From a checkpoint of a small mixture-of-experts model trained on Wikipedia.
Size: 8 layers, width 320, vocabulary 8192.
Experts: 112 GeGLU neurons an expert, a softmax router.
Training: 321M tokens, 4897 steps.
Below are experts of layer 2 (counted from 0) of a mixture-of-experts language model. Rows are named router (the router's row for the expert), gate (a neuron's input weights, with its number), up (a neuron's input weights, with its number), down (a neuron's output weights, with its number) and show model dimensions 80-159. Each number is 500 + 25 x the weight over its row's rms, rounded and kept within 0 to 999. Numbers have three digits each.
After each expert's rows: "raises" lists some tokens whose logits its average output raises strongly, later layers aside. This comes from a sample of Wikipedia text that the model never trained on.

# expert 6
router:508495532512464509488480525519459453508469512472498553459469539510480466523527496487552522507511479499483511509474485538489487507499550490506459481518538538530504482506500474509480471478495507470482500532468509483461464484450512510494487490
gate0:435527466497502524489493516501469507462486554514546521499511533506501470523503498481498522478501476507497536507544520496489533456473510462453489479480449500501516510513514476504499499496505543518486488503485518460448488476501553491500499497
up0:514455455487535473500516493470491512542488519517478520523464452563487530470469496506478515483495512471516484468491517481475576468517523519464470525493457516519472474476461526541510510500508483459540462479522480506552479490480473474522455486
down0:478530530450477519514516479481518538512474468509547489470521492490484480510504477505520489523452543498504525494483510469502506476489537542541539534515485478490485527514483480504515457492558483514490511550495453471512519535522520508481473516
gate1:542476501500535507499552443470533498524532521498481462478472544513482493528515583485507498506515467501507500499509547500508512485478487509483458515465469507500488463492534519526498452469452511460500501532515492504487443535484517487515479571
up1:461505516502496501513446491445496467507447504495513522497507488510512476495499441496498486519553455459482522475515473545470523495535509481499489463501502484494527495514495509501550479529555531540524523556487473503527507457478529483486508507
down1:510556481536493513510493484510508493503497493504512487533545512473515435514527470460450519480514485523484443546472449470527472505527477466500505479506499520539488514496514507500490502498462497450503549541501525484515504526474533483548487523
gate2:499484491525482507499474538503509530483517538453528479500503525485512478505535496483487510516524491474485491506482520555527533506484541477513490491449546543468500489481501508533499520491505534488498549489498530468503510517478471484508496515
up2:506515549516471486517501452495496488458465507523541525502512454512466508430542464536484533475481523474502515497509481516520495490488489522519529510476489497524519477464475511490514528541485487490494522502481520533490517492535523534554502537
down2:535469531504536486496463508515459508553532517483474462476486506499451482555459531503470482495507506479522512465492507523507501518518535477490558459520501497503513471521518515484506455519529488509502489470517485501485485533475481516485481480
gate3:496483479511532530476480488514468479521513473486476507486549503465523510486514492491480495508509532532520491484478463521522475514512526509494510520511515531502498491461455531515470455544500507497482494481512530478491504473497495491516498472
up3:462522482485490507495485516491506515468538476485479459504516453502498543536550504503517529455509531534505527518512468476533479507542429519522477504454480493535480529510531484540472538539489458489477535470481521495486579475484528522468504525
down3:484543479519481467477512505516506528460487491471550507491521468471537541495486547547471482532530510459481487486523513528453481530475468485521475472518473466473499468509532438514530504506525531516517517469453513522542468519470479511516504550
gate4:511463525498469463490518519519488541483494477508495507480511486551467438528526508466505476495536477517464496480492516486529533466501530540503523514469487506508478511509500467453489465514499520465478493506475518508505524507494454519507530500
up4:467470503509510541537530496513515488500520470481502467478516486534466531453496484489527526440520495507530499503545458482508483513501514514488520476523429487492552529513505465477442529505454484508540500497467495473483515480523533508489480495
down4:522560497478497487492466541496525517494509522493493444526530519508452516497482478507515513496505519428526516491496531490531576509532515485521489493499504507493508516489501511514532484482483491533496489500524503511505529541519495510501463487
gate5:444491496452529475489523501507496542491548503490499478526527501513499511514491514518464548543499517481556513505485504501495518503506470493511538490508523515511535493458503498483510468534516534477505528527507510533497518482494525526494469556
up5:511528492468538446512460463512466503532507488560490514517461437529515539494486497452549509475502515481504468486528527497518458487464508492483512453502498538510484500469495476490526508538515503529471496571491531524467500515525494501543509527
down5:488501525473464488470521485506508504538499504499533503485494490495529508498500516489497462479473495466464531476495536506494512526547490470455488484499503518509503530522505522523542553529494494491511455445489461482505510523520473535468520468
raises: ".", " ", "ub"

# expert 1
router:517501479491516496479468505556457521458459448495516477500516536481492471504500506534492489513512490513560503515513521485508496473537488517488504470503487422545512519540473503520508522496504459510463491487521549494490427473508499467483492522
gate0:491502506487523509471495512500512493422501518499508501478502513517534463501504463513513502490501484506490529503505475462500490494517508497441468498483437486497514482498528543497484475490520550523459503503508495502462512473514515500488484487
up0:482443502519519486483525491508450510517487514509452498489504487510514506472528512522487499491510492471514497509487540508486557468515533524491498466510497499517520474512531524483496503510514498465534468514497474474480484494456491458477484437
down0:488515467500475515499495480525525538508468500492520498516467498474508492541525509486535486528478512535487510538488501526491511518500499551533513486455507482494503502500510500512488527480503501481503488520481490513464495522512456516522498504
gate1:541505505506536553499517479500493447508526534543452503496462506509462510491479477490468487498499514477477495473508558533513494498493526482490511476474452494477480483468519524488549458489491465522491445525496476511464453537545529500503465527
up1:485552506500507493556449502459492506536479493481482512539507494529532487508510466508487491513517475488461556463504447538443513523467479494498484489482486505483477536502512504476481438520495507509501492524495498463479550450499516500475473496
down1:485519521560465522508518490524534508527528512525523490522550527489515459515523479563446524511505517530458449477509539475498498480499484507533517488548489502536492525522492523523474505470478492491512521496516503493468543531468517503513503502
gate2:510458484491500522504517500515491510491494527447516495461548494511491479535490531464523484515507514509521463456490518544531509510535515491541497505513540512506495492493491502532515469497491510454499532508516490485448460488506469488481487465
up2:499522500505442495533507484480489504460485501535457542498485456486496540483511500527512517484474468467486543493503471533529504520472442494481470510489504487498497541469499463493475531474446480517459500503479526517505488506535517562519522533
down2:518511475500492528489519515495493506533529465491509466486510535532493491531507522512518481478530515522536481473483513521550519511478483480454508497498524524515476518538509522505500480527514534439494465455480478489498525490467488463501492473
gate3:474497468486509484498497517502501463534516476486493536468495475490515532505504516524502496504469537540500514519508498498502481508480556512463502512510479530526474511478503493536450465549494540449479483478484515473490519478501535481476478450
up3:494487541487510477470513484501489515464516524536461496521522510478510547552513482502495473485495517527486507490508463506476495522514494496504531540492497435499487497532506476537480507515458504500482507471505498465486544488477520522473484505
down3:490537479544445437514502505508497533546489489470522516478474540512501553458474472525538486513528503440498545485526470497418520486461494477494507482529483472524484483480502514504482500533543541504468514499493541513498531550493510481496503542
gate4:475466519498545489487500518505459516482475492542502517529461490502492455524476547475488471544482431514455474443521481461516502449470538477522514491494520515491512523485516493491490493514534487482513498507470521523477524488492496501487525477
up4:478496511456529505513531535495495456521546480458544505536498467516499500484481489464513501448507508472525503506503504511468453509456518505492513478479478499466555501526516482531434496497488444518556457508494482474523516469525514536450470508
down4:455532501471512481531488506505517519468493519475551508485530515470503513487515477509528509492516492502469472474498536518506507497509484483495486503504516485536518474488482475489511416466499501487496508505464503446490552522491497500487480489
gate5:472512499502495513474503502532503522464515495487466466505533501487495496505478520517490512540470515497549526513519484507484549529520479496506571485496495486507511499464480514499498457514492531488504509517492524512542521506519467467494456552
up5:529526534480528503524489472485476507541477473555501528496500510528419534484489522515529508476500498531484481514522504510538503537482517499530527464523475498499515516479472518507494457526490488518463492548460539560505515466506466498509461533
down5:493528501487459479495490479497486554520504511486502494485503469523505484501531498475516495456505483503480500493516544476492533512479518466460513505506479493503498467530494507515547537530498502519494455491510466477518519558546473558495514523
raises: " of", " who", "'", " to", " that"

# expert 23
router:500505511546513463488531482493477459540471533465509499541523455479501499472532477525491471502520517513514504515480507482483541479514522513538510500531532499527455520485503514477478559478525510529478488498498509501465458478518486543453540503
gate0:490476442492508518485476514497509499488540510470524530486502469506482488524569494469512524515469488489489525482513480515482520512448536503424456515509483476486505501512521529469489536490502498489479463521519552468503523516504529516485490483
up0:492436475481546487513500476489474511525486477486495489527501465522545514494513486508473530483492479504516525549529549489513580485511522487506498500509466480495480521498516504516507477487497505497503480489495470510509493485487508494502444505
down0:504499504440480504545495502489495507520472520484543523490471532501486502530491525526512462516505532463514509501451466472504494526524464511511499498477547486512513506514502517493497473487507557482506514564501460545514519508474490545501478501
gate1:539509498531536527468541473474498484511573520505480511491478517514459520519496529462493486504515475509495480471528555504534505537491487495499518481473480509515492445490503514486522499464478492495484501513530485514513459545532520479508452499
up1:474489510486474523504459511462476497519503489489517474509487476476516491476490495513445456496538478501472521514517467510430490532513527468474433474502500479482498516475495506513504475546528548509499544532475457468525515457482536488526507524
down1:482533480514496464518474495514473503491504537459479507513517529507524466524452502525472518486472469493507489471473519482453491525574473562551515458493472502520481533465528518508493528478471475513495534494459506433467539518544488510509506505
gate2:493481515458488528509506503515508488493516491486487499478520508520468461554495503495537508472530497463494518532501498518490540471517522471504447507515531497513488468512463538537508488501529495414495508500499513484503520497471476553502504503
up2:495538547492468496516502474537471488455489520555480572497480488484493530447506492495512506486505494488477565484516513534525489505503431508505477502463497497518481549474471453477542506469460471524500522490433497527493488499541521547515496513
down2:530510476509538483479515492514476501558508459480490493498489530480485478505475513437482458476467522477522473513514480502509483446502516503507547479500487474472453472511555497486470507533499529494499521467534507497493480460522514495535487475
gate3:507498501529498514517484498513520482476494515492497537501506472530490530445487481509507459531483508560496490493523477516491468519459557499501487475542522549515456522490463514485469473508511563501498531483459514518484526471474518513507522500
up3:486509559501490507496479544498504541465474527520507491492551517504532539510453463536494544507535511502491483512490469512510502517491498522475473497469493457505488517508508494530521523471492492496501503535495481512467562512462494523476524490
down3:496480486489506484503501486512508530482495509480579519492518472511503559500496508504480484517557495471456478465495486496501528473498462506517509517523494482472506502549503512500530500504565528495539517475505522510526491522493483463479511523
gate4:484447523520533444501487505431478490533479485514527529521480529492513504510530528489489497471512485507501455464500498458486524525488499492554528481486468505465502507503487512514517503482506484509499509516515488507515514486519534549543516489
up4:466497530490501527521511522453488480507471478489537515543529472469517538513502516496525499437514458501511519515509451500517461533485477485504517494504483552446534469488491541475416484497501441456549469492496526482538511422533471528473493520
down4:501549540488514484523494488546515548473450491501503531469494552502467511470525482505532498497453549543463545484492503486525514462455461477490531488480486482493529512481470467552566458472496493510489505476510491522490520538486491474518504488
gate5:466494456463501478493478522495517515510532510465520476534543485522519493494524498544497548507481485481486538484501491524503554500497488482481504513490510531522478511476468490468478486513509486428516546494459519525551490485492550503497509517
up5:515489515497539479504480464512454474498473480501517518492490512512452533501523510536575529518492515501505481532520486525533489517449548529477481459532475520514490502477515498507501533491545502488484555497442504523508510483503474489540501550
down5:446518547501490498482519500493532555533491508515490511501528494479546500486498507436486470476515517472513479512527509479507477514487474490479491495530537462472507526527515498497502507566471535523468479485452474533498475490533446554494497469
raises: "\n", " The", " He", " "

# expert 9
router:513486494509513483471499493417469504514491506525508520479487535522474508509497513486458483536500488501536496486570558490566503489510529452480474512449483454483474486450533515496491490530479514498478497491502531497476486511557496505502494526
gate0:474522471503505485452462486456482516502513478498525501520490463533510478487515492512507493514494481499473539490518526527529524500539526501454491509529440455521493488481512550469512525488469482521496506504492541488469465502493547503502472487
up0:506422527487507462505491455492485524464493484508460502493526444494505459518469485515510492508520496492489520506518519525505564473506530510457497493483483462491489540485470482527514493482510522511495461489504498477531479508531503489497508461
down0:510467498446459543519493493488504512516492490497504494498519487470466518502552481517506487466534490525519510463498463512505500460492477525522515505465499518520477521496481476490473498482496496484507503522465470541510557517498460501447472512
gate1:519506486536510515526556524495509460509556520522449481471475544477500500496471552474518479527493480547519487509515532522480452540539517525494526525490480480527502436498516508511500479489463484465466457500482461508468481535511493540473493528
up1:476509513491486522531473490503499495484447467513498499461503503513509506537516470512498496492504493492480514520510510529452459503511489485489483443501495506478497522492489469525539495527541513545470537499461501484525534459512519497541501485
down1:519563537500497475516470514537499505481532523546471505545526510476532478521475497557492531524498501496503499514519471449501515461506486520532498471544524502512516519455509475496464488500491444484464531478511504490479530493466543495516500500
gate2:537472438476477527466498505517530511558480548449493487436519494509490462527517467493529515466549522447514512477481522493486504473503526539560484519488528505465495485469486516515482501491486526483504495530474491432487521495498476473491478484
up2:512503551507464485515495488474445494445492521536508544525491471502521522458508486521494526492488493490445499520491498476511478482494456521507502481500469525504474516476475464464523498492482464520516510456478511518495482502532511520491513518
down2:515477470487536489511529533480456505560507487465496492468531514495493499555489512501490504483526537465530503534509504529504531456503516504490533484471503500499514508482524540494494489545498521468515495509522460465499497503455486480504506496
gate3:490504509486498508515472520530495470519511483489496484482471450523497484508537500509479523557518545505502495482528467526497479465497548556517530490527499524538453494484464509507499477521489494481462501527495505501495485497475543515481504470
up3:513480543497480523475486500493490543466505484498493447509524503475515528496518500507488485516524527500517508496466489473501502508531473485499528489490467478518484540513510501518526471468495475501475507470494513499493556467429531486477507528
down3:486486477498497476478511537499477499523464467472522521480470505487544504518529482502494490492510511500470509497527520501466499509511470469510500481529496474479475501529472485516517443509550524490528477495503513530486495504467460511506511502
gate4:534432507540470463476540486514480494469485487522526524519490490505523493534519528491509455517515538548501470435502490485468477496492511518529527476487524488521505507484481505531524466519513534476479459484497459469447509465526485508514505472
up4:438511496500506543491537530538489462514508490491497493508491460481473516494494473477508487462464484493558508491510473524522478542490503514501528491523515525513515515518503473478459504466491502499493516528492548465501488460545522490506504502
down4:427519530503535446493488494527478555465504476508476499508489518482485495444489487502505515437492505483499495497494527520493536454490473518531547456506520452537489530498521479505512465489481522517515459498474516491528549549499466524518476501
gate5:480485477523487526517489472502496546526490553492446502472506513475468479498474482514497496510494471474489503485490501490505496473519484498525511486499558504476533484421518528504549501508534509490510463478471532530518483502463546476488492514
up5:535504485478515507487514506513493536498482507486489491485486481515506546480504529545546497472422497510509490520542464482506475522473499523493498542478507554498476532495526510453505525500499494529528507491497512486504523494538464462533498542
down5:501484540465489502509509506538519514504465535520551514470537498504554515463502492477496464501491496505499475492510493483511470534514482479475507471507517461474513531544479512529491498536530500472522458480469491461519455542552474505512493470
raises: ".", ",", " ", "s", " (", "\n"

# expert 10
router:514488491522517480534507468515556504508533460539498498458532530489536498526466476470501498492512514485468508489524489507493494477470474516470491457503488524494483501491515514499499523546428499473504474521500501499475503507480477530501503460
gate0:458501473491503506487529502524482456480531565489479532488506450524495467481537493467476556524493454522527476510501492543500486502513504487466499503480450469478508504484540518528511515474515535480495480497481484491491502491484541501517468478
up0:491470510501531460465549464462489499516529481510465509490541507501548485462506486497468523465481501520531517478515540506451563416536472502486499507472464463486480468509481534493533502495520551492492474498513515488494483531483493496504479480
down0:534479461511484521545504542529525544515509502510521479494502491486521502538517474537500503503520468516481497513486475516496453517501487516539487492487470487510531549518512502514497488480496517490513488558520502520506506486477519530517458491
gate1:486496510559519488464568513517509496523548503534521517442459527521482494517470513488477495495533482478517496484495514539429472542532524524459503499463487503507477544492513522482496469442500463503491501499537480511478504557482525499486455516
up1:467486472476522521497472529482491489506475489478502489516467486479480494487522461507443538522524491468470543473485472517459502510452510490438467481483503475479536535508513518475541500502478521499502484499494502522494524482511533528509500506
down1:516552490541512478458459469513500491511533458491495493473539511478539489537461466496503542522523494529491483506500489478496440522492529487529482533536508490561533513464520476511488545448489493508499536501489499516484525495487516478558516532
gate2:483511492471470529494521529485532554538519506481530492499525511491486500529481496469500535450497532467498487473449512499498524469512531500491512521473551508506524520495515500507514485541515543420506487507479510470519485479478475493490468477
up2:481550547523492511500451508504462476452473540509503510450467487470503532455526499534490511506479468472498526486477492523508479497484436479495503524471486492498484508471518488496485498506452465479496528483464518520489457475532538511528514511
down2:518493521505477516470512521467509483552518504445520481550503520530500520556494535486498497481521502503502510522480500551538520504497484499510509495499492480519511519481492547467498512498495524480470507451491482478498476498491507545512508492
gate3:488492543472527533474462518515484498491517468497484530491500502514493518477474481480547477500491508538503509519515469512476493502478543574507534519537524511516476476491464526529453460527492510483487531498491514522455506501488533480505477489
up3:479527545484489503505486546519502516465531497467453474504545492467548506549497524490521471505513542518506488507508493480531488509516436500513528509493468490497488493510471485566507516464507486455467497497463533524478552488513485556469495494
down3:489542479466477476485505537503486526447490480481513502433479468470513490490472487513510433478512494449504549469531513474490516497483473514482506501519500520484523514502506484505516512486512511492540496467543540535515514528489453467484515487
gate4:543468531463472456511494494521526491472501477526495533449503502506500469544528461497528459502501540524518488455496525489510486523487538526490514520480522490497509517519468460490495491505556498517458499504466474446489541511531476508523498485
up4:475472469514487512526533528466459463499500477505544461504507487471460502498522468505494489444488470504553528493507488516479489507464490485479493487485459521475554480534520435506461515441488471446537500540530501521512518449497460477513504509
down4:434504552461516469532492519493485517475483530532501517487538490538450447506495460490467494517456499483503475534510521497495501462545475483513473510480500471518540496531517491548517484494461505546494501508468525456508535546501529517481479501
gate5:456492516526523472478472493522512531534484484484511485470506471485472517534490460504556523514506503506515519502523492510449517495477510508489493491477502574519549483468491526492513477533529505468487500521464537521487507503497523485456479545
up5:494533516447480521499493457535503532528499463501500484489497528522492550500548517499531511449461468528497554518519481492514494473460500522554499497522521569517519507492555502499509492491512481529458490541471539494504518528527471466492510513
down5:481501504520460506476507531452497499502480514513521504450538466475561524459546541491523462477525547482472503494487524471481496530471489452478484488535484468474529492533494477527519493566493502457539486508492473470476507504519499576498461483
raises: " the", " a", " his", " their", " its", " an"

# expert 11
router:473508521495514484497484489468534512493487535493518542532533456518468467462509463515506499508500501501510483493477520578495470497472504515479515538493473465423499456469510479525516498509476507437530495452482516477527497471504526482476468495
gate0:499481440487519485522500489469495491468513536483537506489505472494509486471499477465492522507485512507459471463461509512509541542501524507467500489524485513501516523514526528531491537464539495474492489503505511475470462454482537484519512446
up0:510440501461558419499495507478486510530466542491478491509542491497511465505518493508497512476494512481510449496520496508501552467537556512472486519479486478501467510456491528489524490512518509516518477484471488471532511481493492488484489487
down0:496472476472492524513510472499493524528472548512541495510465500472490521518524491533531454510524526521517530496471483495473506526516457535532524484493573471496530515516496526474515451486491535509474465531475498496497528540506470507484481509
gate1:487492497545528545509547466488512514539561570526527493496481536499481505466483541522527527520505506516490508461494527522519491518495520550487513488477475517525503541499497533492517476444493558479450486532536476492510507552548492513470436510
up1:465493533477500532522466482495476453508505515513512519513482487515509538540524455533490500502508495493484505499530489546446521512499492454497506460505524479496493514489495492508491483545531501532541537511476460532515502436487553509493477485
down1:540545490511502461515482495479483511505524521513504533523495526469543476525506494527491495512495482519508483516487508451459493482553482527522493479546531516519501539485505496509512490475507479473495505511490504475480550457492533488528493489
gate2:525486443492494508474461533515546521500472508453536491476513485499508504536458478508519516491507498474493536481475514510476531522496526509484502484481546532491495505501487517537423554549493551481463486479520513427486483498456462493512499487
up2:492508555492499515471477530505444512456478510534463561490513479473521535444492491551500543500492502480473544484519493499474467492482468533512499497475485474506505505469504524505490484494471468504502494465460525527518499500534550518541534507
down2:544485544476530485484513512467487516520475508500536471507537482510481479520464522456482516492509481475498503511505495511506540524516497505492501474470518475485483515471552516500430507522528498445482485481528479478502517500469491510496502494
gate3:468528516486475514504488528537447496471540483489483519503522487538536533490492537514534522535506549532492526476471457512515493477476520537518501456500524541498473499479523496530494488549510516477455493505455507483471495482480568484498475495
up3:495501555487492496474483548523521537461513520473446471515507498492530509530506475500499521465491487474441482510500502461541494499519457503509488491442504503470524521530476492539501519500492518499478528502532503507513502500453522495471463463
down3:450512475510463497499480511501521522515484484477490492466520419475509589488485527468497478543506506474466469494529504517470500499484508474506507498514506477503521521554546509464501511525512509530500503485505544528492458543490453500479513520
gate4:520481522486519490545519507515500479478477496536494501509516496510528459511544514527508493469480511497511487457517489457517494459482535518531517529483460506532480482489474523509479488496545503502496485511439534485454501504496495515503499511
up4:470467469463538514497546486491477477471491469482508489474493456475494504495504495460534486492548496486504520511529484491480493478499516494492511474526484521486564481541527498465468525506498472478517480543546505487519525429510499506478495475
down4:461535503464512460500507507530543515490495497506506516490519535490487514491477501520532552525459494505475501516505492501495498518516506482517473507476533488445510483432532509504513461498519448524473485526494493480527544533499491499467503519
gate5:478505487478497479443449495521499523515499500470526469453521485501509486484490479515498472491510515505541505526521503496483540511511501484501525519495534525489523478507495507495536488516484519471539511491459526551520506493506498457491517511
up5:518491491484505510499502461518489515494501471496495475543492501497499496511537506524541538515485495482509472495516476521533486495427514504464514495517496519533495509507510510500487496528556462511471500529495499521511522480545476468511502546
down5:498512499457456505482535495518514495461469504487473504526507486499554498480526454479502495494523512488519462497525510479536529536510475465479541452517515477498514501506519526517495486542515533480504450500491485509495461525480469535484465491
raises: "\n", "-", "|", " ", " \"", "==="

# expert 20
router:518493536513450528490485515438512491516541502508506552525510490529482495519536513485508491506511485529478506476469528497492475497547481471562528515536505500530521525513514457478467497504505511516492475518490475500515531505472501469498471495
gate0:495495476496528507509458532521512494494522514509527499487520483544495508473526487487466560467498492474493528461512509487502522468501511493466462516513470418503513491469523512498506526514502483467465522522467503486488498480488540508493427487
up0:519461504487558472519519483462492474550514544513445475519544501484471538466505461508441521509484500489496513466497527487504549479496496513435473506512481485519485510474507513491507480474457512479518470498485530507487503480452497477527515471
down0:549493493439506507527483450483494517517454504484543509525493507530463483522526506515509453499500521523508521481466485463514498545538467525486506499515526472452520521482497500485495498470499502510500509576534461471495481541508488522464507479
gate1:498456513535525522517550505455490485516553525534479524480477531508481513529510548484527482479498514508509509491494561512492487526498478502477506464488502502499484518467497529517481473496513452490440482485520452531518494536555496473480449523
up1:457530549448470467521469499485478455540542505488499474537521476510491542513542485532486454466554469503456561545520490538466482527505472500480485439475472468473488494481489455505515484557518539515512515500536488501467517462499507487477484499
down1:527549438545528495505471517479489520437480493496502484543513484532539495552504490496488481516483480487525497504450502487511485475563522528519479473530470509515469517479529505514551498482515483481519520505501463515501516499518520516517484484
gate2:519499460462487489505477483485524516488492535493513480487522470491448481528524544472510527480504494491467507454444482483527543467480508495457457499510514523491483485486465525552502474515525531481514526518535489445485495505463463502461512495
up2:489543522523493534512486481527493486470506498496478547482484473512510530479554432505500513506475477503514528518540487512528486478508449514490465543482479494505537521487486454447508515484479470511495534511446496519485486497547503519525478489
down2:521486479505507495521522494475493514498510488474452480512518483497508434516457502481513502473469516477509464511485505502484497482543539533499482498521521515511542507502508503534491503531535516497519517483506526527475493478482519472513487477
gate3:453502489491517519521498528441475527499515517482531502501493480549466505457481476470503499528452524508510511495498508537502504511447526531519478472519509537501470512468478486479487448551481545472461507481460510496481483501496545493485482482
up3:516498532514503501489468538513483543478532488489481495477569535502520532522507497518473534472480530514491488525522456454501523533486486494476477481495470498481488478482487489494492494480463471515479516464504526536505581501465522504468520508
down3:544519444492477498500494500529523451458518445498515503537433473496505505488513498479501477511493475502466504489554518537484518511506520495542511512507486476480470525527502484469534484507497515542554500476500514535478464476523476476506506563
gate4:493501489537477488463517492525499465469494488523457550543477506485517502558535527496486480486477489517508476452513502431496487518477501527503537502482472510490491515447481461508501531495565507537486507504487503507471503502508509533530526509
up4:470475508480495489484520465510486498520513440448513485481511468489488479504489479524513510463500457535528536524510497496498491516474500495486516527551443489468549475485521556510446510476549509479551482502524477499502506480525464521541528463
down4:493529513471500466464502499540520551512468494528514494476500512474494458523509472479498476493507489498480466501478472486548489452498476507531511425492468442521514512540509490475523439488513497503481469484482497491509531516479504549525497494
gate5:488490502518511501484451455511482513529477524487507498486488494490500512475415508520514508513489501517501500511526461515499539472469501487465515480486552521501540449498469530502529514528523496426518515494486492530525488506503486471496514497
up5:515501501483509507500458490487462485472484481490497480524480500495487552496525550493556511574476524491478486516494476490539503524481500482507451480502471522500462543493512492532468549491521501491445545502485543532503531485521475505497511528
down5:484495501481524492479481496507519469478467531459509562511499501496559495513534473452525532488514471514518491478509501523481513559513494485476556482489518496513497526538503494509518536532498509476559485500497492469517475514518470538494470478
raises: "The", "In", "C", "He", "S", "D"

# expert 7
router:534499457534493508530488502499530512547500507513513504500466513484546493481505510486494513498535547533488521486479442517522476523513451480513504505516479504460484493479507500492498481484493523495540463466517452506482556475545487521499505496
gate0:473501438507520479488486485502485515470491515479498518470504510480517467497521455496503498508494461538491508471512556557531521512493500508425492480490416492505521494535498551503466516483507502477498472464487504492471526465519522500477504509
up0:546481489495530457490504479487475546537492497514460484499522489485509475509501513501507508487516481499509483493491527480499518446468530493503478480505460481496497508533476519498482508463473495489473463497523511532486497478474485474487464520
down0:491509467478471519538490523523514499521482497508533494504535479471523515516492502502486465512536524508481490502463457508481515475493534494519504488498536443475493520482478477508476467492497546475491514535486504495525564527512480505477533497
gate1:555489527525487525470540520485550475473564515520452494459464528497476478527493516494504511479524518542505508501513535520484507515474506537522497507473506498517500465462477501512508524504496475461480509544521480515461496537498520511457443489
up1:508512504487491515491489499475463478478457490513520462529480472530513489539476466549479506486523501507493539483548462532457497487530465477485512473494476477531506517489479504530538501518518517529495513496459491493513496419502523463525464490
down1:505528529502490500498441490560485512491524518552478483522506545452544465505505480545489506497475476505487491505544474461502524481527479475550496470520508495507504512474496494510456501506477470477495482468509503479484547462469536482515507497
gate2:519480458475473531547487478506542524515491505438505500476518478529499494517503480495517535480532490474511554478444529535539543479488545485529528511483517527484525505531477503510479515493483527431511512543522497466477512503489488519509489482
up2:511489542482453477539500504525444475442490520518480561532496492510511531444499493514483495528480510470480508487525497517500521487541453545505503508480478470510497510496505486486536507490481469477521501495478516554521468496520537512495501529
down2:527532493508549486514499516498504507574482478486542498515494559528497458549466502515486482457510491470497507528462485526517560520488518495508532485473464510502521534505503544500495498511543524480493494491492504463463548489467496507464489468
gate3:501462509503525516463531484517497489518560473549489512468520498526507541500479499495517485494491514535505493500511472526505489527486515534505513479505519539491494489450485510469525450537488544468481503505442516497487479449473520489488526490
up3:528477527477480548494479488500518529491517513466486462536534501496525501538521495508543471490509523503491521513508490492494478528520450528501501491454470499499494497486508474513521470518438494483487487486510539507475559489484523498482456501
down3:476524496514446470442453495495454491491504508471501461445512486495533520510528468492468495546498487527476479511540486534460496501493467474501518481512457517494495495490516495514526494493565545481518541523521519513513494537498486492504491534
gate4:521513526517504467530510466494512496490500476551470501464447508476499432533504511492544494518513515546499482460491463457549491502508504502538557538485481508461505490519487478449478457499518469515483479466513480473464543518512518519507527497
up4:494465531498507532490499530542501476502538474470541494481505473504524503522501508486494505486492470492513549519515459490477510497496489486496508503572502529452538525501475497512449480488499496482545508515511535474491479436550518512484461475
down4:452483533483529484490478451529526553465500511519516479524562510504519514462479507500516522486485494504461486468492519516538555494489509443525509491485464503490493526470495535538534443527492480545512501517465522493546507505535536502472507508
gate5:530498497505490526447488480466516499510488517501519473500529472484497495491449509521474554485476531504512508511533485488473548511504479488513516460495535527501520466465519511459507501508471490453525484495451551495486463516483504495451518472
up5:565524536502530511492510473527488492502473484545513510516482480543456512524523522517528505471506497492491485518504480507549482500524508521493517535530490545478515467489505493513507489473514486545487494541465519494487461495538491473522515531
down5:508536495489475534507509511519468494509488528530545519510528521465537498519499492493504478491437482459508481554516536508474524535463509466485505486528502484495487502524494498506509532506476533464546455471460497492505488539515499544472508437
raises: " ", ",", " of"